From a checkpoint of a small mixture-of-experts model trained on Wikipedia: width 512.
Below are experts of layer 4 (counted from 0) of a mixture-of-experts language model. Rows are named down (a neuron's output weights, with its number) and show model dimensions 128-191. Each number is 128 + 24 x the weight over its row's rms, rounded and kept within 0 to 255. Numbers have three digits each.
Before each expert's rows: a language model's description of what the expert responds to. This comes from a sample of Wikipedia text that the model never trained on.

# expert 24
It responds to: Articles and prepositions like the, of, a in narrative prose, plus word stems dis, det, dep and verbs like managed, moved.
down0:118163152129146123131076118133116118146175117130156112129148149189128098142137134106127137089134122155120133101140166117106136092129171158069107122088123148116124123107115156112083121136159099
down1:145176151086122155118151124105155155151136110138104145115110094119079087102123109093137135148138112117106162111091121129121123074109127132102126149079145094120107153146151118085131150145128113
down2:142129126108196154139110118142087094116114195085163109107127097094111108147135103132139141131076144158110150117141106161144150098115129117142094135114107095103121146154117140179150187125123140
down3:143112085114121106116097143134134103151155111137123149114139094119123104104129126183128113103139163176128125081105108113114112106144107114119098127118143102131118138122133135105150135104122117
down4:108164120149153134141124137099095116131135086144100160143087157126113124156118113124108103120130130127124145116101125133118139165122117150117179163118162124120159167120159103110163121136103095
down5:127088151098112142146184112169137132129138119133144105091142179142157108158124139089157147136144154156140154146193087083137107102113131174151095124160123112129139142094161124111141142158093115
down6:168104153144155124119135123118150109150150127100107156138144119121150140110147112123149106099145098113127115085129104130121139173111149133099057119137129142166095138115150137125112136148082118
down7:095074153164138167122139165140134166133121103129124129166123142137108138100126136146093123109168115108110092125112103133116134136101147150138109124110104085140129123150148106166142151157142150
down8:146123127116129104133183124168175120111084108125135134161100091095123111103147107124075112138140106148119117104119106106134127132143116096081152166127146111100124178177109140125152074161143128
down9:120148137122090107141137055137082149096091133122172154138160163120120108156115120117171141144099148113128142111126100147102156103137108080158121151115063110112125094145094126150125122113116163
down10:149159144125189143134129141177149113110129131122143129100133093141128149152142114152116127096144085132118119105124133113203162148126136135164104169107145149141140105156136108154165098094145137
down11:117127139171141151154113127178132130158139197128155111113106103104170124144127086099100178163116143134124134104134144147126167092119108134143190126135079133093132128142109134091124095093127111
down12:083150104162140128129116162137129096163160145105137124142141128120150143139107086108149119156139100111128149114113127150172130143095098128138154121138151105122143163168176137133141133126135139
down13:100126162102135153137126158156137137116107144130111113117134149145169167132130134134118104132135163122143117125162135106154153093125119118101106135123119115095159122113137125142129146122138109
down14:127163159143100140145120124124124129123152159127149141099114138108085150106112156147126122123141143131156097130139093111154151111074119142152141181126122143146104131105126153113105118136133145
down15:118142134138136152119119090147129116111132147151137105121091139125118087119155101156116140118158119130128112071141098141106106135082129174096080121139119138152128124100093122161147177161135080
down16:120149127108136127099143120118144101147133142118155121153174117118160155140119145119127133135147119085108125140125085116097127136117123109135137098167152149142121142158113146117128158145123136
down17:139143147087136112128127084167097127139089095169150171117124137162177166141119151103130107090074131111161118134130112132092177135139141147118214107128133106173094088152101137117145140082078141
down18:130130133127170125121109130188129072119175112145136163118122131111118152115116156103094145123147107096145117150107136131126105105127059102128107122133130147134097155146139099094143116120132132
down19:099131143128111129146126111090122140140120113117167168111086123140103092106128088122147145152109132146131092181119111123117126149176159130122101070114157105095129126162188096119119104100122130
down20:111102104115124141111097102213144144122090134149122094142121130130121127086129122146115101139140151110127145176094145143077156161158138136153112126141118136126106132128113071158133114120120162
down21:142121115149153141119147170094088115163131132078111096085154109097135148178144125165111145142121107183113089138151125126107096162106154132130137075113125177117105136170067134102124118090089158
down22:143104155132158155132147087098135144097122128106150145126171136154117177119142118156173116131134122116117154129135131111153102130134109142099108142064105116129122090157128104155142125121129107
down23:117140139146133115123147113095084117101122124060117125125089134140141113164129180145162099132141103135110144117138080112113093114102116113162105116159175117116173143132125151128107158126095143

# expert 22
It responds to: Quotes, apostrophes, colons and parentheses in infobox lines and section headings, e.g. Born dates, "(age 77)", "Results by county".
down0:113138153140152112087103104175144175122131101102134126119135123178095154107121117045101161119141124151175112159141151142160126125110162186109151134114124152144100107127108110117102092123162154
down1:157143127109123084090087127145125110140136085153097137121116092115138142132137116162136135113109119121091139108125138103096089154133109131103145163144096112113127098114113155116130089116088161
down2:199130107077087153112168138130123158164158114113122171141136158106119121143150102092164143085103147097133130152106147122123105129120199126120075115114132135108120126134131145136137149132105133
down3:152130133135136136111163125093098129116139165166125099127139133137130143085115133125125140164092157109180151152152109090100097164163135100077101148131134113140122090132104128128124124166108123
down4:158094125130156145154148079097126122118143132112136155110126126112129138103124152142112148132138118134114149079173120133161114149102101143112054162076151178119108114140085131168127113125133130
down5:142118084115140119130114118147129092124092147093092135134130152130098121120146142133095068135128154105159131103066123135134127114093180107153169148169147091155154092134130115168120128132156142
down6:138099124146078123162121086112134120136130096114113139118144102138146138127127190134138056106142166103123126119124152090100155143129125167112071076144113161128118118115120141107154105086144141
down7:136171117155069119158117122133107129129149073126108130100084112129121105147119153111143078149126192109103125134100071120109113132134148134071099139101158140132150150124169124083128151134121129
down8:133111133089107148125098147113167139141137119137098136156154086179132096082067171163119124133136161118122139134113143091097091148102154140082094129172118089144113169180120149121080132164135106
down9:136159145138097136156108166124119182123116072134130162130099092191126078091112123143162138111122139145182101149128144134123161149128134132186126115116081105157109105142133081106146115128132105
down10:109118173117142146139127170156131128113124170108125157137137138139122139127099153111122106161108134137130119109111103128093125127128153115116150140107112104110078155125132129121167087125189131
down11:131122137087120103158133138135107115107107176162143121074118118134141115113126120129118135168135082103109128147167163134124173124113098100131152163112119139129186111154105179194148099077151148
down12:130120126171131081098154121147139159132140120144144094116105141105115142117168158141087119123156125099129130130093198167113138149102100168107218154185138117160122110132105119133148110144119148
down13:111134118102136131146111110122090138179087135132144089144093086138153137132133120094109143101121140108125117166117136148065139121121169087132109112144158130097150128111120081115115148156123148
down14:104122115165105165133133152138138133125146136138102137106120167113124134075109119151153122149138155158154127143154126153115157085129122115125162140120128169072113122139139145164156129149153109
down15:116102130095126122102154140092112082128149143133098122116105124121156133064152121126164139106110142165152110160120126089110190131114137120113107117112118159174152102112170137146142094129117134
down16:131144149183125101133114115164148085111139124127167144089181139083165158077134139183127106142094115152171107125146126143154105133160117068169102157107117100111138144137134119144131112127111168
down17:137129124090114157125075141126141127130138128114132120194165124107115113132082150173161145150116117136117117150133139114088114136127152157109102140147128118156131088065136119148123116137141125
down18:139166119127093117127115092136104134171102140154124132137138146120115128172152111121197088137129123128133104129138119108148115138093136124111090151126130114100117089102082115150135062115116148
down19:093112110129122141162136128100138095159093160107149116098138127119128139185148158128100147104111157166163107132132162154106133130146130070088115112120151164127149141096122165130146150086077121
down20:140156086144126139109067120140101117130117130138133143113144112129165093142113111086115108123156114110138139116102151107152114119136143119123145135118122123138119161167105139116112128163131136
down21:135142121156100126146156084151152108158137139136190115178157173116125139139129119084095089167121140114114116147121127177102141094109119117140199099120151103093150152115150141141113116140133105
down22:114098160136164129124122141104165136130130102107162126078073148124114144122122120149173149145157105124116108145117121082134143169133126162135054097132125126140133143122153111112120142140159113
down23:135130143129151137140122098150130147137146117098116164115089156122173174105101123117135135133144114146118156108147106112112127073138142105138065165109144150121112123109101152169138105092125135

# expert 9
It responds to: Final pieces of words and numbers followed by a space, such as -ing, -ed, -s, "000 ", and plural nouns before of/to.
down0:121134042131145117132106135154142110163105117153110118131138132100143127142133107110164140095139149123089114135116103127092110142149088153130149110143161099088172132164111150116145135117134169
down1:138154101137128136107122123128150162119138134131096117156134123109108172119102153105103149101156123082127144125127100126148142118131137048176088170132159105128167143153162149143120134154100127
down2:103131139093105102114116134103123166112124149107114139134145125104125149146129122123108150090136094139126133129129118131127153126127126143141120124128112068101123137127151096126102108138129160
down3:132097128168163094149159121146105101158139108130130165151173137119115129129137102101104128094138104133113142103122112130089150096121113118124182147150113081139126124109129089089098113153089119
down4:143133094159106182120155107129172161137143164130133156125117158110103109114137122095161120100146133134092110143135120139105137116142108102134188125101127095091129154126164160140085117104106119
down5:130103119146144156124094173120137130105123163140116108135160130119105145139119116129086127134099164133145098109092128137113152107105141165149139149096141137129170111115123100122117138108158105
down6:133118137137128123115101164160149149073178088168143102119161144106160131140109088061138082144118080132098161111131130127169166132126169116129141144133111090126116074150116162122164131149097113
down7:137172124112162141115089146124117143156161135123107114101101121127144117113100112141128115149152131121125101108127134161085137118125106129099187140132091140136154166123146063125110096109128116
down8:130133113148082115143115170139112109118102122153121139132121084141146117115107141104083105158130113130121098141117125136097152125152155159129127110126126142132142127173122135139121133155146105
down9:090130064107116162115080164130110135122112140160096154152129146123120119095134144107138119154142120082161131155113162173159127115129091149134171123085117120127111105137136117130130133150128156
down10:146128107116164108119146162115095134097139115128110151135127146094117110141154117109146164153127154090125118099182115130108097113096081126124117111140108134124116103146083145128101136104138077
down11:092118110112156112173165114166151155151136109151131094146070093136124091106095129160144125120132116101101134106145146135121140097139129091098158143133096098128125130129117124168110137105142108
down12:143141175143151150129066110099122135112134126085142097129177120138151111104102135152128087110114084151128143129130129123129140138149122147115140099111091117156103109144138154097144139116096140
down13:173113120110090142117092093151138092120095157143140151107138107106172137143125142198089094183138153119115169112139114119148126142160165113140099129111088143132134122115144143096103099132098130
down14:109146145164147120129161118120117127177119163093134149113100123137092131144156110122108110110182127156165134099122086116118132135142126082164107125120114090116112118112142168086104106114142153
down15:089096106085135151117085128162159172133094102094118118148122080143114138143147161115111062122139150118153108110115092160116157118120136117140142100189137098132120136099134171124158099134145149
down16:170125140148138152138126091174176135146120137112163126115214131128169154123126090106098115130136117108154177133117095160121099133119166126142052103122110116133118148169098150137095126108166106
down17:141124110144132114165117120137106080099117093149147170095106132162127123136129163095125146095117134138140144148115114090104115127134104150145163133120099106149104129136150152143134128156156129
down18:125112109150184132144151094078179127130089125091142155121140120124139157145158122101126151151098149127118154149129117150152121134118119133125165150094128194128151116126161091130122145117122138
down19:122136156120124138170133170144161113113142120153138115084137158186106133126095114128141128103132156122145124163128072153140103111092092115107092132137121163095121128143122119148110103155143121
down20:095137149146101151116113131121106084111109121172149112151102108089129144136159108108123117147121085147120120158146167173172129114109113121138172119124164115099136161122173132147123140099089133
down21:116160103089141121185110115137107148134123140121137175113176081081062117143104148100164115077169132127115148117187084136124107168150123129152087141116108122131145175093149166080120142141169142
down22:073133126134115082113111151094118132140068108128146118119148091163151157110130146115124158115099110112109106148153130093142134102139108119120101136120135130167087116129157171137134131125168136
down23:112104150086133173127122105110149141100140090160124114166159105156170127083146139120104151121149129105123130102101135138144102157121111132140131116101100142115165123164102125091106135155148093

# expert 23
It responds to: Articles and light prepositions like the, a, to, for, plus Spanish articles Los, El and heading markers ==.
down0:135161085154140077097129135133120116130096124165117101148119166133155104176121157132109135096124130155155136098128076118108132113126116115147141087099124083083132132135118117142170147168153111
down1:136111151127107090127129099164185139128131072080108123148116118118143175121162170075112146099131142076123130087136136159103144152099153125145218155114149133164135168141113106141169103142103117
down2:172095111117093156116119079150119131109120127131153167117137140137123123167102128128161117133125133090090129164107134144161158108099121143137137110069169184148125103102144079112150132134103130
down3:113114104124131130153109156142114120112123094125125098144113121155068154112151133067079120084131123128136133143094115178101140153099158114139107136130155110127128167110162099127116156147164088
down4:096170138093094128122153100143150157119108148145129158111178138123144147156097094119164138094141146127168059166152151133126141150100136134140147129140097137105137129135156139121162091117155154
down5:123135119120067141103173164120134106128152157153148114143095172181134148106153148147131154107136143169134145145112129104107121124103163104173103120127136088107135117136132086136160120155116174
down6:110142108128061137128147128092128130107058119096132155122124119146112139116092118119118121128159137149131090170108100089105118141151120133152162103138156155136181164159130092174118142112102110
down7:142130150152125147114145144108108109138137123166136119127122138132118154119109074114151142130106150127122083148145171107114158142106132100083118123129108139090100111110149165144160176126118133
down8:091142075125112141147149128131145149158136098131137115146150106155157171118102128165177128108177134121120107132092159179169127108079136112156116177180094166148163108109130121080138138105118099
down9:154125140129134101083167105101162156113160122094059115152118084127145123115098094130155122067160153131120126192136083146169099129098078179147061162147144118101149160093082130129106137134139117
down10:156151083136132120107130179118105136114129166123134163102122121128135095124149132113125119144110104129136123130104109132159171093142086131185081128126121139073151132131127165109101159163149113
down11:171081108147085121150107096135142112114119145145127117138168132110120120145083098144105134153112129097112100145160098149173166129129152135112086149119088155116115125145160136154153102121159146
down12:120155167153159140120141128113106115134121126152130092086156117120097155115138138165110133141119103136133140112118125120123149139095157154115132132109185113082116097143143092120133120119120133
down13:173169123155129108147112147131141114142106101120116159114117186124112119129122136100128130114134129093087164159136117104087145143151157137143164185121130155133126118090106175121142146139122109
down14:095155121129090144096155133101114089112145104128172166114120157119102125137160164116110144117127152085157141103135126157142119137145128094151066125118102150127145120121067147159138134162123141
down15:174122170104159103117184153111147125160165119082103109138141114129086115133106141149141152137099136106105133105171106141149180111124089093116159123099141118126114100174132109136106127133120102
down16:178124107172130146143163104114101107157146143153066128124084086127136131094121115137145108168116144131094138143104086127108162147128149086142059121106122114105122132135155101086132131118113152
down17:143100134116113106127131127125110109102133133123130132109138101144152153098131128120146142099123126157094157121115138116177117150139131200135007142146161141106118153084113150122110127091139169
down18:143119142106151151141139116143122156150126143133096129135104117150105160117174158109142128115174113098165129170166167129149078166131129123120195107136121141120117127096119126134139152111128122
down19:138108127133139108144099132165106115139135110121161129114104118126153126110191129135103172103136121107150129154089123112117126149134126114133110144134149138135126129165112116123104127131130090
down20:136130103107128120152113180132157100069114145131162163112137145086147097156147139118121149143206129129103100134141163133117086123102126108142156140096136105116167141131149144137143132100115141
down21:107116153130122108141156130104083123131118118100103139130175156142117106121112131093103108123090134142142144152127143128128148113118099106129118134147125117091126194153137140106128153142185156
down22:140142148122177121148108141128129105123124156105096118127077118113120069108151134107150134133113123130124154118154139099113135138129130077142087122131143125147101147138078113153098124132114124
down23:100127135125151148098124159144120110148121105102144117174126092160141127133166118134122156117159157102129138111087142123144158132089112108091113123104137185138122115101105078124083102130140160

# expert 10
It responds to: Commas, periods and paragraph breaks ending clauses, sentence openers like However, and middle pieces of technical words (cryst, eather).
down0:155146175125122141106080085112118137109088150112156109132111120099168171140113111146185131145141103110150116127137131097186104167109149148106118098096104091157122136105111132095116138110121152
down1:134134157116126104158110124128124097138054133094166135093146113091123155114164084117148126118131061148118095108129120121094154113126155162150211121144108139108117140155154106109118139091100138
down2:139120135130146163093132143128122147145097113103107123112132144145114110135130137129113129091165129062163153108117119127114126136149130113128112098120127144121167147074137110152159109119151152
down3:124083153127111100139111100157167127120146125131095113172120152157118134140134114151148104182138137118129084168116127112140110111070124124134131094150092147116133080134133162126171056102117150
down4:120118117151133115122133109142155077114078081111122129095110122190158145115079101148107145163111124127105166146124117121148121121091081118130100131147120093136141110127157151114129127072134138
down5:123128118108047174124135119151152122111156131126127163147141117103101139139126139101079161123171128108102132157101148114154132154122122106107162105098110120111111158117108192112122102112159102
down6:168187119144081140119154129140113151098107080167136090110166169124082112134064091110125121086134125119110134127129104175153136120174104136167134161116156107179129128129135127122133135128124181
down7:114096112117121162114134146130107125175125130103130169105117140155073151129101124164154177142120113113157106137122093115120120121145136088118126146165061181151126158138095096115155132140072129
down8:150153093094117065096119117129134158143141111101125131102121110114130062109140101111156125127109164163099099102128115080153130128101137136124171098055146148152134123125132144163141146127113141
down9:125127178167139124091106129126168171133065091128137123120175124119116126126116123083135108143119149168120088076107103126089180089106178135113119119151132165134131105113100096074108110120141130
down10:130154142085131148136134165172155099129101116124102075154130097086163066170131184121128146125117112115125126141119097080125107139129122153102137111106112110117149105092103167104121092125152128
down11:128150161138119129139148110156151135101131104163114103109070102134121142119154116113170105115105092100142150104071128097147147102139154118156114146089137110165144079128126124140113148114158163
down12:113118115117135135118130135123134121116144119135108118101118144108119139159125132098102141128113120170070103104125132141133125110136114127103152149113120084145111132117137100151135148080131135
down13:120168137137097155141114117173127147111136143131114151080119149120111167135157129161155093114127128154133107128101122166134129137128107113135156132153117129147133120092110101151146151136102143
down14:082156142118152114105156071135120148148123122127134143184085134150172135120117145108120131107132143114131117116099150130109117118094109139057122139112091162148126143157138105120133147095151121
down15:172089134120143136139134143156157111142132149159135107102134144119086106129108108154115100116184134107102112140133104144127111124085144079124170141131140152140146116114146114144151101171125123
down16:084151126112104099110124128131083102109098106155117096146110109117165137149140174125116138115155141102124138183120127122113123147099158080139191111127137175157154138098122171177160143174126146
down17:191127116110135142106163109090126116135141165126116131164118134124101177113121164156135111123142089143098131189163128135158096111134175112120153133178145170128119139112139081147107090115146169
down18:153121109128109136119140154105100149111109146179098132166147122158126137164110131144141110139106132091116133162112126151102134113139119110068121106118116112191144100145121125130152151188182118
down19:124134170085136125129117074117128139102121134131178112123139107150141130141109153086082147133153160092191115125133144143119187145102120135106135166139123136120126126066126127116144110139087090
down20:113141099153186119152127176167164099113125099065121131110130104114108110115133126105139112142134113127172108103089135120129152117161097137143138134090125176096154101156093108153168146124135117
down21:125184117164181132113147133140139138138173099106156122123141125148110127089127133105133092099133166120125130158135143156137119118141111147154070169129080138123139109106123154146143135053113128
down22:117146141186136134160128164124138115126113119078096146130130078102119128100129159174159120130131156153083140151117163091138120126166073103144161112170126107181109122108092157135124154178131117
down23:155101157097112147102125156123136135129109110165147152155098086110146137107128149129114161127135152114134118148142140144146081110131117130097117132160119124121151161145107156147083128119141158

# expert 12
It responds to: Commas, was/is/are/were after subjects, and name fragments in lists and tables, like "contract were", "Red Devils", 1936.
down0:130147121118123129123144130109101107147131163108150102133125140111125099121128111108095132123115116115123159109084152108119141138126128141136141175117146157161109189169151158137141100132103106
down1:065161177076148143131107145151138156095154131147092099189099149107093113130109151124098168121115152100169081119119113177117134130101105159124100118136155134101129130077121124143138145107161122
down2:159099185127145131090110132106146133163113142169124120135089120136140151143166139135119122141102091112139105128128094148110140124139170112109126154151145138172155143126141091127120114137113136
down3:133108149113106146137073124121109118181146145151116095088131109141167140130078132141135097150164142162155076149117125111137074146150130141094057175142103179120145106119084124064104151120141141
down4:112121125153128136114137150131085129090117132159149127122095136117148136150160101112125137134160116140127109151103155090105119153128140092138089126116112120099115108144140154153104154140155152
down5:122152118144104122182145120185181126139122121140135146145141116150155109116139142095115131109132103101162139121129073148085112099158209123125076140131105101115143084118118120138145081128124128
down6:090161118147137136094133157133139134145131155139106156151100147091114167142081131077124112140113124152135114171134165110122164115117133139152181103115081151111166093095192118115127073117111117
down7:165141148104146138127149100071111109126131148142144134133091123133128150164081131131172116168170108125146135146125090130116101101148154107169096107067114093150108127164140130154147161117107142
down8:119109095132135141132108096126107082165098160105137092130138118132132141173139131160096146133140129118110098102147141145127186121127100160166220151079140117127166115123153115151113116099155146
down9:119135146066109143161116152102094127120097140135146121132120129126115099116154124107119130125125110088093094131162123108071129153164146127158117100144124116145113083120125105109138128118110135
down10:125161162147102127098126078126119155161127156135142143089132139112130156156131074146143096190136157109137160128159111100122091135118113114136130157087098059155124124113172156093154148101118133
down11:089121107113157156139119118139124142137151132081094139122086124110163094082155124151123163133131133098110108149071143087113141121113140138139108136145116097126146093153102156128123114139092077
down12:084112120079115144131133135136168152130129090119104107178125166132137172164181113130153134110148101124112123156132153125092120120106140141119064111133143138155126128139144098134130106139161147
down13:157146185130112111106139117122121110094131146156151115145124163128151172125142167167122170151151128113125156132135095173122146095127131130151102122134126132136127111094131153093135122131101132
down14:115135171173134131176157142123170084175109131089138165099131115154104151157109129112129133169136138119195123140123142123138122140170105169181112171144130180136125100116139114088141137146149168
down15:123119124140141092137141142121105127134112097114079124130164082139093136172121131114127147173118121152120139121129073119103111139125130108139092136150171123132116128144186125072125136169120152
down16:092124122131151107166135125080077158088115106135117101127149147138096123128088113107106135121099131102192118146079156130116140101131176136136075097131118146107099090140145123139143177116149133
down17:116129168098151139157079130103118118140151160139133124127089127135129085101139151161118138191136121121117116148131151125126148151118135118084110111150179120112127093132088100153161132084111121
down18:112124168168101122140094106153162118143141105090122102172138101084156139146181102106114099109147084162103157141131134149164137168143105174137082110112145133147129124152128107143107125107163131
down19:126155122139145133121146159149193117120134115126133162112121119122146155108098094153131114073114140127169143137132151102126137093134107142093131131169089128068160115126099162107140095103157127
down20:126128125082123128087132150126139123132101111088127107115083141123115143123112142134153132097104156140137138128108110112108138146163138149130021134115099136119167112091105122123207146095114180
down21:166129130119148163165090166107131131131116119109134130100101108146105091129138155090083123150182142127126110121113109121143136167143149152114079099150169070103120150104149100155110113174153122
down22:104126129140093104150170128132145176121123128097112127131160119111170132146167141161134132117174121126094136136143134129134129160148098137147138128140144127105142132093133057144160128122159132
down23:134129155131123137131098120109105121111118096103097128120088147104114081077146158121130111122156103116099101113146134148165095085187160134168177106151141116125155123116137137172113076125115123

# expert 11
It responds to: Commas, periods, paragraph breaks and openers like However after headings, plus word fragments inside team and place names in sports tables.
down0:131126112114177124119103087090112102088133103132141129129107127141159135112159155112136109127174104124082141128095095137117146127174110099100150120132143063172109114104088134112114136135127116
down1:139115158132156130137165112104138139113095158140116134117160124105127129132139151098102113129093130140144103093112133095122149119099110091124114193137149136134144121128129125150103103103154147
down2:117101095123110126095137076103146108091135139098103149126171154144177120120176087117116102182134152149102101135112107098104120150170101096123180161092111158120144083140127135149130103113135144
down3:132123101130134113133168121164115141135109158094145131152116134158121174107134125119107126101127144184129135150158126153127175106117135111159101110159121144160122157114144103092144143126112188
down4:084143128151160154132119160124106115121156138156125118127162125112172085098141139159113173104129091108116133095126170130117100130096153130144164154136088084148171112153150088116107103093139140
down5:111135104115107137140130106102142133156091134127114122104131107124137109176111118100129136109156082129118145113148119150132090119136128138159121135131165153181140177135125118111161161108093114
down6:148099067153132118128113170143130173127133094148128089154098148164157142113119130137142132116148136147130114136138136155140127083122097128135067093141132122113078138112103178126141166128178175
down7:107124131130154147086098120131099122169160107111134132110138113135110110119121097104148132176144173112204093116132096123130081091150132098139192094149101139109121147120122171158148063146131085
down8:130081121088131135100118159092154138108131163117104134166129125174118132111167179113178118125122130164117125104105100126055137088127122115138154131124130128175109127122104170132107114091109136
down9:137129063168148119144116125113140113112119160125099160119113144118124129121114118100167119157081060166104162143118128118129106198103146110198175092142106125100134137088114128143130114120093165
down10:131111096115145097123166150139151097118112151141145144144133117141136156139188105134137096162113115134139129114134098175161127105113117141121118135118137137136178161156164171115143143127117122
down11:123096131103113102157124125207147162122137118164096118142144090107120148125142116157125125169170141105142128109122103141130129137140090151157166107147135080144073102163118076135085104130161156
down12:136142138123089083095162132085135112181122167124125132143143160116096100113129122151151133146133127151173157149151171132193134139130171156121130115110128109153155121126126097121110076131151182
down13:141124130101068180117121124124138164124133141108097114112126137111143126138102137165120144153101118111152086090107148179143134157119148096103078174164154127157124140118132118118169106123136130
down14:128102124150170153133113123128095140140145128151136181135081102145099133126104136115113114162120131129119130082135134159134080097121141143114101141104133117160123129141131114147058144138153147
down15:103091107108152080121092128112071158170111118100170136139133143140105116147140103183117150138154153157108125124133120099147140128138139153107124128069149102131118123162137128104105147100086105
down16:139114122142099115136117098131091147151138151119131108108151153179126111129150159108135107172151128136147116125135154084134127097132148101145101106112165095119123146114145127131111133144139130
down17:116117137130122147155105103122121158115117126120125112121121082132148156137155138128110158092155086111130093112183166142144152115098131130154110129147127081090069133093146100113127094140131152
down18:131104134127126128142108110106109137147159160133076095109139192078154117117139135148139155146121109108112171098112119089112134162142081119127096153146114127134087099136113145141110146077144057
down19:071110105106101093128111119125157106112134144106188126175136194114157123121085179096154105137106104111164126086103095114091163123136134161128164187134112166136129131155170123141140098111144117
down20:098127118123085122150088148154123108148095102097104165142126127102163137139124112067109135101143126111126139102107151120153103115104165143150112124127087087156119100166122094075128138119145102
down21:163107098135155150115095095130111100132135134133144137130164112113088129142121097097093161081140110105121117104156134170131149166107150068090209080185111153149147092138115131133136182176093144
down22:128105135147071169156141108127109151125108118089150135109174115100124161110122123160138142139099145126146110139109149129132165140074137102143094124144126114108147149172159083162149154110146130
down23:153149149141134108120122126117154127093109172123164164115158124143095134112151150180119113125131133148144158118136145136139104087106153122104121154117085163171130095127104131117148168095162126

# expert 20
It responds to: Endings of words and short links like by, or, on, in prose and lists, e.g. solub-le, c-able, Written by.
down0:092109112103096130135139098136099170143164088178099141136140114163129099094096120111100139123078116164118136138097123148157120142118126094132097109095086132137120175143130124139107137140126128
down1:192143136110125127112095119103121108112108101121123153145122121121130110128114165097103097148162084103137143114130177110123084107107114130114166110074128103094127117134157132127123122169160134
down2:114128150131114131123124131146114127079134135119142123098116130124101126103065146086112146130096178150136101159118125139151115106110147117124252158161132150172129093111105118142166145145142135
down3:096110091112153140112106114128149131095134145069125109154121159120132176138137151131116131111070150163139129180154131111133115111101140148073150137107120137126140115156133126140161114094122144
down4:112129169182089167151170083134053117122099143113158144092119134110118128135115129129116115171145122107111126136142094104160116150123150132142085102117113129113146171115101134169132159134104112
down5:129105133129113125113124139133150177106162167189118139115107099125156132113140162146133148112131140179154085131112125114129154095168138119113158154130129121110164120110137124134145118094091170
down6:191133129160080137147144114175115174104159095114133146125115147143125112110102126163100126122077162109116114147108122099124165159149107101102179129125106186127144149085094152137173164123077145
down7:117161135113126156139148132104154126157136128099114130143111122173120138125088138112150119111098126157149150143146095105132138116176100142151082123111174136119129118082127112171127102117065157
down8:118126123076149132112126126111121112127144135080112114136139144133148105099120126112109112082175111144107113173117144108113119121108161151153087070149129158108162094132081075144123083132175134
down9:072135130137124089109105114143160158122129150142141144123127163130177142158129120114128158134111136171118151141110138108161140150137141131137126146137129163142145128118142138154082153142125067
down10:150167094123117112144097175131169112131116134115132134104123108128089140115153125140151126132161178148117148127153149116118134161144110114112153092151124115128113126119154139138125146155112130
down11:149132171097102108152098118101121165177151097129132098135125134123090104158087142154115167108131154123115153141129162144151106109102122184070042118161110130126119105110117160088110107161116145
down12:070091120142152092188122099128142169087147091134133135151129155139141155145137140127106163094134135136135160145162125148117150126129116145185174158157148124092135124131071141138139125118139121
down13:090111079105144088134140133095117133120141092149123111123138048122138135129131127134126150095143119129098149111118145099116106119139140175151050131117125101096124152159122138123130169132156159
down14:129151133173165081137138110122121127137135114168164083166102113127076111104084121116098109101155125102146123083078141096084117139139150151144103116161122156104122093138150137112097168163151121
down15:165144118170120104109111148146116141131122131095101136102154164130110149124146141090136176146130178185155149135147103131127136104141090124137137174129121129108113176120124124172082183122122149
down16:089103155115136186136137154129093101125096152136125116135131131091116090127134096131129113137130106172148129115142156128129169084126109113126194136168126117137098129155123126153076099112114121
down17:147140117114132122078123103113125124150129147132140100105125118156119100145127118089147121120064158173124110084140119097132153119107104092125143120120146120081116132133111111142139089129151143
down18:102128122084165152108136083148174119080117100109116123124103183117196179133099146126120131114205101083123151105105134125060155130121088087130197100178143113126084165128153145108111119122126127
down19:144079157146162106136119100113123110142153171101135134169131142127143107158137162128109142125096131100142137152118108161113119111138107126082123117192129133158112111137130134164124101120126131
down20:096122113184124138155145145120140142139141126117068110127140140126129161117148141161195112146114123089120135155149151158090127155131112105091093105129112111159165147179147146152119127159104103
down21:151121122086148088107129126122104137150110131118104154125128114165130151109073137159167158109114159150119140163179125123121148087177133158185099166126121151149135120141116137143155164109105168
down22:083121076105125108129147102107150160130146128123137113131117111110157105097090130116128139097119125061091123101153108138104103073148150134124188135120094146116126129168143117141130138103117079
down23:085116150098115134141063147128120111101150137128140135125149120082119112121129103130105085105107133127159166114111109113092161136106156124113097147145098156116097112162154127160107134119155129